Experts of a small language model.
Size: width 160, vocabulary 8192, 31.8M parameters.
Experts: 128 experts in each of 14 layers, a softmax router.
Training: a variant of Muon for the experts, 250M tokens, 8263 steps.
Below are experts of layer 10 (counted from 0) of a mixture-of-experts language model. Rows are named router (the router's row for the expert), down (a neuron's output weights, with its number) and show model dimensions 0-159. Each number is 50 + 10 x the weight over its row's rms, rounded and kept within 0 to 99.
Before each expert's rows: "comes before" lists some tokens at least twice as common just after its tokens as in all text. This comes from a sample of Wikipedia text that the model never trained on. Tokens count by the router's weight.

# expert 70
comes before: " the", " a", " his", " their", " an", " her"
router:39 47 37 65 56 57 37 48 50 42 35 60 57 46 46 42 37 40 30 38 47 52 49 54 40 31 52 53 35 31 65 50 40 42 57 45 51 65 48 32 59 44 57 36 52 62 50 40 43 49 53 79 54 56 44 52 62 46 60 36 47 42 58 50 52 60 46 55 52 50 48 41 49 45 59 56 42 35 44 57 38 69 53 35 52 61 40 54 50 61 46 54 40 41 70 62 58 41 40 35 56 43 41 52 53 51 32 34 49 70 58 59 40 50 46 37 35 73 65 66 26 44 41 43 31 65 48 57 49 58 45 43 47 61 31 65 56 53 45 52 41 61 48 52 37 50 63 50 56 47 49 50 51 45 34 41 39 40 57 39
down0:42 59 23 52 48 55 41 49 57 69 56 60 52 62 43 59 57 59 56 31 64 64 72 44 43 39 57 51 41 58 48 49 53 52 50 59 40 48 46 45 50 45 50 72 46 55 29 59 41 56 46 57 45 66 37 57 47 43 43 70 48 60 44 51 36 56 50 46 42 54 42 52 42 40 42 56 39 69 37 61 47 50 43 46 50 39 71 67 48 52 65 62 52 58 46 55 47 46 33 44 52 53 54 54 48 46 58 36 57 62 60 47 67 55 46 71 43 26 57 53 32 55 33 66 68 40 48 32 46 46 58 64 35 38 54 47 50 46 44 28 47 66 40 62 51 62 55 51 53 64 55 53 57 53 35 65 50 39 53 54
down1:37 58 37 73 59 56 69 48 67 43 51 55 52 47 53 44 56 55 64 36 35 47 78 48 45 39 42 32 50 51 61 56 56 66 44 52 58 68 53 37 66 51 52 39 59 56 55 40 36 46 48 51 51 51 43 58 29 59 63 35 44 53 29 37 50 47 49 47 62 57 36 37 56 60 35 57 57 50 40 39 38 42 47 45 50 58 64 38 41 67 60 51 52 47 51 39 47 36 47 54 67 52 39 36 69 70 60 44 56 62 51 51 40 41 51 51 38 47 61 53 60 56 43 56 47 34 56 49 39 42 44 41 56 47 34 42 49 43 62 44 59 42 49 38 25 41 50 61 54 40 37 51 38 68 55 40 56 62 56 60
down2:53 44 48 71 41 70 46 46 52 43 70 65 51 42 55 47 40 62 49 33 47 48 65 63 45 50 56 67 42 45 40 41 40 51 52 61 36 64 53 46 34 53 52 62 62 60 31 56 39 59 31 47 59 44 43 44 58 52 56 38 38 50 44 58 48 52 52 47 53 35 49 59 53 60 42 42 45 44 27 46 52 60 57 51 51 52 60 68 62 49 68 47 56 58 50 53 41 37 56 49 57 59 61 44 24 54 47 49 44 61 52 68 57 44 40 65 59 50 50 46 43 54 60 44 70 43 65 69 56 46 48 42 57 59 65 40 72 44 43 54 52 44 54 50 49 26 63 50 55 39 25 56 72 32 53 51 45 55 58 40
down3:47 62 33 47 53 59 45 54 69 41 51 45 60 46 61 37 61 54 44 31 58 49 38 53 53 49 53 44 60 65 43 63 75 53 58 63 63 55 39 53 54 58 63 64 42 43 43 63 52 60 45 45 57 52 61 51 59 58 40 61 41 67 44 48 42 46 62 54 51 59 54 42 53 55 38 44 67 36 64 38 37 54 48 51 46 50 56 50 70 65 44 43 54 60 37 46 57 59 44 44 61 54 53 29 49 18 69 41 46 66 30 60 37 52 35 42 37 38 44 47 64 50 40 20 45 46 66 52 48 28 56 48 46 59 56 38 69 47 55 53 56 52 40 61 52 53 45 53 57 54 55 58 54 52 61 34 51 44 58 44
down4:51 35 50 47 63 25 43 60 58 67 49 41 48 54 51 59 43 52 52 41 75 53 49 53 69 48 41 63 40 59 62 58 47 45 56 47 28 51 61 49 53 35 54 53 63 49 48 45 43 35 53 65 51 63 50 44 32 42 52 39 37 41 50 47 63 51 58 53 46 48 70 31 40 57 55 63 45 46 53 53 34 56 60 45 70 40 44 41 31 47 43 42 57 50 35 53 61 50 35 59 59 61 59 50 61 55 42 50 35 18 40 42 42 42 57 50 45 46 52 58 53 63 50 53 52 42 29 45 75 48 52 55 47 64 35 53 47 42 58 48 52 38 49 44 26 56 66 64 55 46 60 54 34 48 44 46 57 44 67 52
down5:41 47 51 73 37 38 42 50 47 48 53 56 38 39 50 41 52 43 64 27 61 42 44 63 46 64 45 48 60 34 45 52 34 42 56 67 52 41 51 45 58 56 45 35 46 51 60 60 64 56 43 41 57 51 68 36 32 58 39 51 56 48 56 55 41 46 57 47 49 59 46 49 57 50 66 60 51 32 40 53 67 54 47 46 42 29 47 56 44 36 53 47 55 51 48 50 53 60 34 61 42 40 43 66 62 70 46 38 50 56 61 39 46 48 40 41 52 56 27 65 41 46 49 59 49 58 55 52 41 54 41 58 78 35 53 53 65 35 41 60 53 66 49 37 50 54 36 51 43 56 81 65 47 53 49 52 48 60 46 29

# expert 75
comes before: " ", " the", " December", " addition", " May", " January"
router:30 48 46 56 41 60 39 47 51 51 48 49 54 56 43 62 40 49 31 47 73 24 55 49 39 52 48 44 51 48 62 53 31 48 53 43 42 47 53 47 62 66 31 41 65 52 58 50 39 52 54 47 46 44 42 70 47 60 62 41 53 43 57 24 41 38 39 53 52 45 44 43 51 63 53 51 21 59 43 54 46 49 36 49 43 63 72 54 60 62 53 40 46 44 68 61 36 41 58 52 60 49 42 57 54 48 59 47 45 59 40 55 46 42 67 52 49 69 38 45 38 40 27 48 39 61 49 53 37 49 36 56 34 42 56 45 46 57 50 34 37 62 44 46 57 58 67 54 38 44 72 58 45 60 43 40 53 40 63 44
down0:69 57 45 53 46 54 49 63 62 28 45 43 56 65 42 49 53 44 28 30 57 35 57 59 56 54 48 56 64 57 49 54 55 74 45 69 53 45 51 28 56 51 55 41 54 50 42 50 47 42 49 48 50 46 37 42 37 36 57 32 51 71 48 50 36 37 44 58 63 43 43 53 41 59 48 71 35 38 60 60 45 52 30 58 56 72 54 59 50 66 53 55 41 41 51 46 44 36 59 51 52 31 46 47 54 60 60 47 32 58 41 59 55 31 56 60 48 49 57 38 51 53 32 47 45 57 39 44 27 32 39 56 37 58 44 65 46 37 41 46 43 58 45 59 47 60 59 36 65 55 51 60 40 46 51 44 52 45 45 41
down1:58 42 65 51 63 65 49 47 60 63 44 46 64 42 40 37 45 47 45 41 46 37 61 55 53 36 28 41 55 51 32 35 52 43 53 56 57 50 49 47 51 49 37 49 36 63 70 44 54 61 62 50 50 56 41 54 52 44 39 46 64 44 57 55 67 61 57 47 59 20 47 33 69 42 46 30 34 31 34 65 48 27 50 45 50 52 49 33 42 47 59 47 40 48 55 46 55 58 33 40 45 44 41 59 49 59 63 43 42 54 47 54 49 45 57 48 46 52 53 25 45 63 55 36 59 52 61 50 41 49 44 48 41 54 66 54 51 54 56 35 57 60 37 63 45 56 46 54 44 54 31 45 66 47 28 58 68 53 45 30
down2:50 48 52 67 53 35 48 46 62 46 49 55 49 39 36 51 64 40 58 68 59 54 51 71 61 50 35 54 69 55 45 50 37 64 55 45 60 44 53 46 43 43 30 62 77 60 39 54 34 53 44 41 53 43 44 50 51 48 43 63 51 52 54 41 38 44 46 51 45 44 45 48 62 51 47 56 49 61 37 41 46 48 52 57 45 34 47 54 51 54 42 48 59 42 62 24 40 52 58 68 58 50 46 50 51 53 47 63 59 44 46 64 42 33 58 55 52 59 74 65 58 31 51 47 52 53 28 57 30 45 52 40 34 42 24 70 42 65 46 45 51 46 54 56 39 57 52 68 57 47 45 72 43 45 43 46 63 62 33 55
down3:68 44 34 58 45 35 45 47 38 47 59 63 38 40 48 51 38 53 55 20 46 63 47 66 39 53 66 27 65 37 45 19 61 41 52 47 48 34 64 54 53 62 59 39 55 49 59 58 54 73 51 66 50 44 51 38 53 55 56 57 75 56 22 48 57 49 73 48 60 58 53 38 56 53 64 47 48 51 44 45 47 63 37 46 58 63 60 67 61 68 60 44 56 59 54 44 43 50 66 53 58 42 40 55 52 55 56 56 42 51 56 46 48 49 45 52 51 64 49 61 47 55 53 46 36 48 43 49 44 36 53 52 45 64 35 39 33 48 52 43 42 49 61 52 44 63 44 43 57 45 41 43 59 54 56 57 50 48 33 48
down4:53 49 44 57 49 51 65 50 67 59 42 44 55 53 49 53 68 49 29 61 52 57 58 53 45 49 47 51 66 69 45 61 46 30 50 54 50 63 36 58 38 71 51 52 66 53 53 67 53 45 46 33 83 47 59 48 48 35 43 64 53 49 50 60 48 67 40 39 58 58 44 46 56 51 32 44 46 41 52 40 44 29 36 62 47 50 54 46 51 43 55 62 57 57 52 49 44 36 53 48 69 49 47 49 43 44 59 50 58 49 51 47 33 39 49 45 43 33 50 47 64 67 60 46 53 48 37 59 62 61 47 47 50 48 39 58 49 48 74 82 61 40 57 67 45 68 48 37 48 55 57 58 49 45 75 42 61 53 40 49
down5:35 40 55 86 70 35 56 51 57 55 41 53 51 66 46 57 46 53 63 55 63 40 70 51 55 29 44 57 43 57 46 42 53 68 47 59 55 63 51 38 50 53 48 46 59 49 58 40 48 53 36 49 43 53 68 43 39 74 57 36 53 38 51 61 47 59 63 63 57 66 41 61 61 40 40 64 65 57 50 59 41 32 64 47 47 47 53 32 50 48 60 51 41 40 46 46 56 38 50 46 46 68 50 38 60 49 35 43 65 75 43 42 41 56 61 54 47 39 60 44 47 48 44 54 62 59 61 37 64 41 47 34 54 42 48 56 57 52 57 37 63 48 46 50 34 41 55 50 43 47 34 44 49 51 34 45 55 32 55 60

# expert 31
comes before: " ", " \"", ")\n", " +", "]", " —"
router:32 46 54 47 42 48 64 46 28 57 41 38 45 55 65 67 47 51 61 42 48 47 42 55 46 43 52 56 49 59 44 56 47 42 56 34 38 36 52 47 48 47 43 22 53 70 43 66 47 36 41 44 52 44 51 65 38 63 45 35 51 55 52 39 43 33 40 71 58 41 37 52 47 61 49 46 48 68 28 58 53 18 46 47 57 64 61 46 45 42 50 35 60 50 37 64 53 31 61 51 58 45 60 45 52 52 55 51 54 53 52 41 54 54 57 40 65 52 57 68 49 59 48 53 47 67 50 70 29 49 45 54 35 78 62 57 51 58 50 38 49 55 58 39 46 61 59 45 44 53 57 58 45 56 42 35 51 51 56 62
down0:52 43 52 52 48 48 52 45 55 69 47 62 44 50 56 67 33 75 57 21 39 56 36 46 53 56 56 42 45 41 55 41 38 46 49 43 25 55 60 51 53 54 49 49 65 42 38 67 35 44 38 44 50 46 44 42 62 51 52 41 52 56 55 48 41 43 49 61 72 47 39 56 49 50 28 38 53 46 43 27 51 33 55 33 51 48 66 48 18 37 54 49 28 35 56 57 53 54 56 45 40 46 28 55 67 49 40 63 35 48 38 53 51 42 48 61 63 68 43 41 58 50 40 43 54 51 56 44 60 43 48 63 52 56 33 43 51 43 36 54 51 69 49 54 53 60 55 59 49 52 42 48 53 49 32 60 50 51 61 44
down1:48 66 55 63 51 45 53 38 56 36 47 41 54 42 56 61 58 49 49 26 45 54 38 57 47 53 80 59 33 75 54 48 59 53 59 46 47 46 61 44 41 45 62 58 48 57 33 43 36 38 40 53 56 52 50 50 37 59 38 69 31 49 60 61 44 48 48 40 64 57 56 54 53 28 56 72 42 53 51 38 63 55 55 33 36 49 54 57 51 38 48 41 65 47 62 38 62 54 55 63 63 53 48 60 34 63 42 29 49 46 45 37 42 36 56 45 56 49 38 57 58 53 37 42 50 52 38 49 52 56 42 64 43 58 51 56 23 53 48 50 40 51 53 45 49 52 61 77 55 58 37 39 38 59 46 44 35 43 52 58
down2:59 67 62 49 43 48 60 55 54 24 52 41 55 57 63 63 43 62 58 39 49 58 57 74 40 68 55 55 54 61 41 36 47 47 48 43 40 34 41 59 34 47 52 49 53 36 26 39 46 37 25 50 58 33 43 57 42 48 58 47 49 57 48 34 49 50 53 42 48 37 36 50 52 54 37 50 69 55 48 46 54 62 57 53 44 55 32 41 55 40 59 49 41 59 51 53 46 37 47 64 47 43 60 50 47 47 52 07 42 51 36 48 46 39 42 44 44 51 44 45 59 57 40 55 50 52 45 50 41 56 31 41 51 45 30 51 42 40 55 50 36 60 57 34 67 56 39 60 47 56 51 42 47 55 69 59 50 32 40 46
down3:77 51 70 46 57 49 56 54 61 52 43 57 52 56 49 47 55 42 54 72 54 47 49 52 71 57 38 32 64 49 44 65 28 53 58 57 41 52 46 41 31 32 40 36 82 52 52 53 55 63 52 37 46 50 31 41 52 32 69 59 37 43 67 62 53 54 42 60 42 54 53 54 39 58 62 50 59 29 48 56 50 44 48 55 56 62 43 57 54 55 63 43 54 45 30 46 56 52 46 49 39 63 43 22 33 46 52 52 51 66 43 49 56 65 50 40 54 44 62 52 54 54 59 42 52 71 52 35 56 52 48 38 67 51 52 49 37 41 53 60 41 52 49 46 45 60 50 52 40 59 42 62 52 50 46 53 69 56 51 60
down4:67 40 52 53 57 55 65 63 54 52 44 40 48 48 57 60 42 39 64 45 61 74 51 41 64 60 66 35 31 40 39 47 49 35 62 58 67 62 49 66 50 39 62 57 52 47 52 64 58 37 40 58 48 52 47 56 64 44 52 41 63 32 49 56 45 52 44 45 35 58 56 52 45 49 52 47 58 45 53 24 52 54 64 40 50 32 34 49 60 33 65 39 53 49 48 46 72 55 33 48 45 48 59 51 56 55 55 60 43 37 59 64 55 63 54 43 54 45 42 37 51 43 55 31 35 54 37 44 63 44 37 58 57 52 40 52 57 31 58 38 51 44 59 52 57 52 44 69 61 52 61 49 44 56 56 77 53 33 55 36
down5:50 37 38 27 43 49 43 66 41 21 50 52 53 36 44 53 59 38 57 51 46 42 26 54 62 55 45 53 51 52 58 42 59 46 53 47 52 49 43 74 64 49 51 49 54 49 51 45 37 40 46 44 54 51 26 34 48 38 59 47 49 60 41 55 68 31 63 67 50 54 31 45 67 52 31 54 55 39 39 39 53 59 61 58 31 72 52 52 40 30 64 50 40 46 49 51 48 66 54 50 59 58 46 46 56 53 47 48 41 44 44 37 59 47 59 52 64 54 49 56 51 56 36 45 42 54 48 55 52 52 55 57 70 45 60 51 62 43 47 49 49 54 35 47 78 55 56 41 57 29 45 52 58 65 57 59 41 33 69 47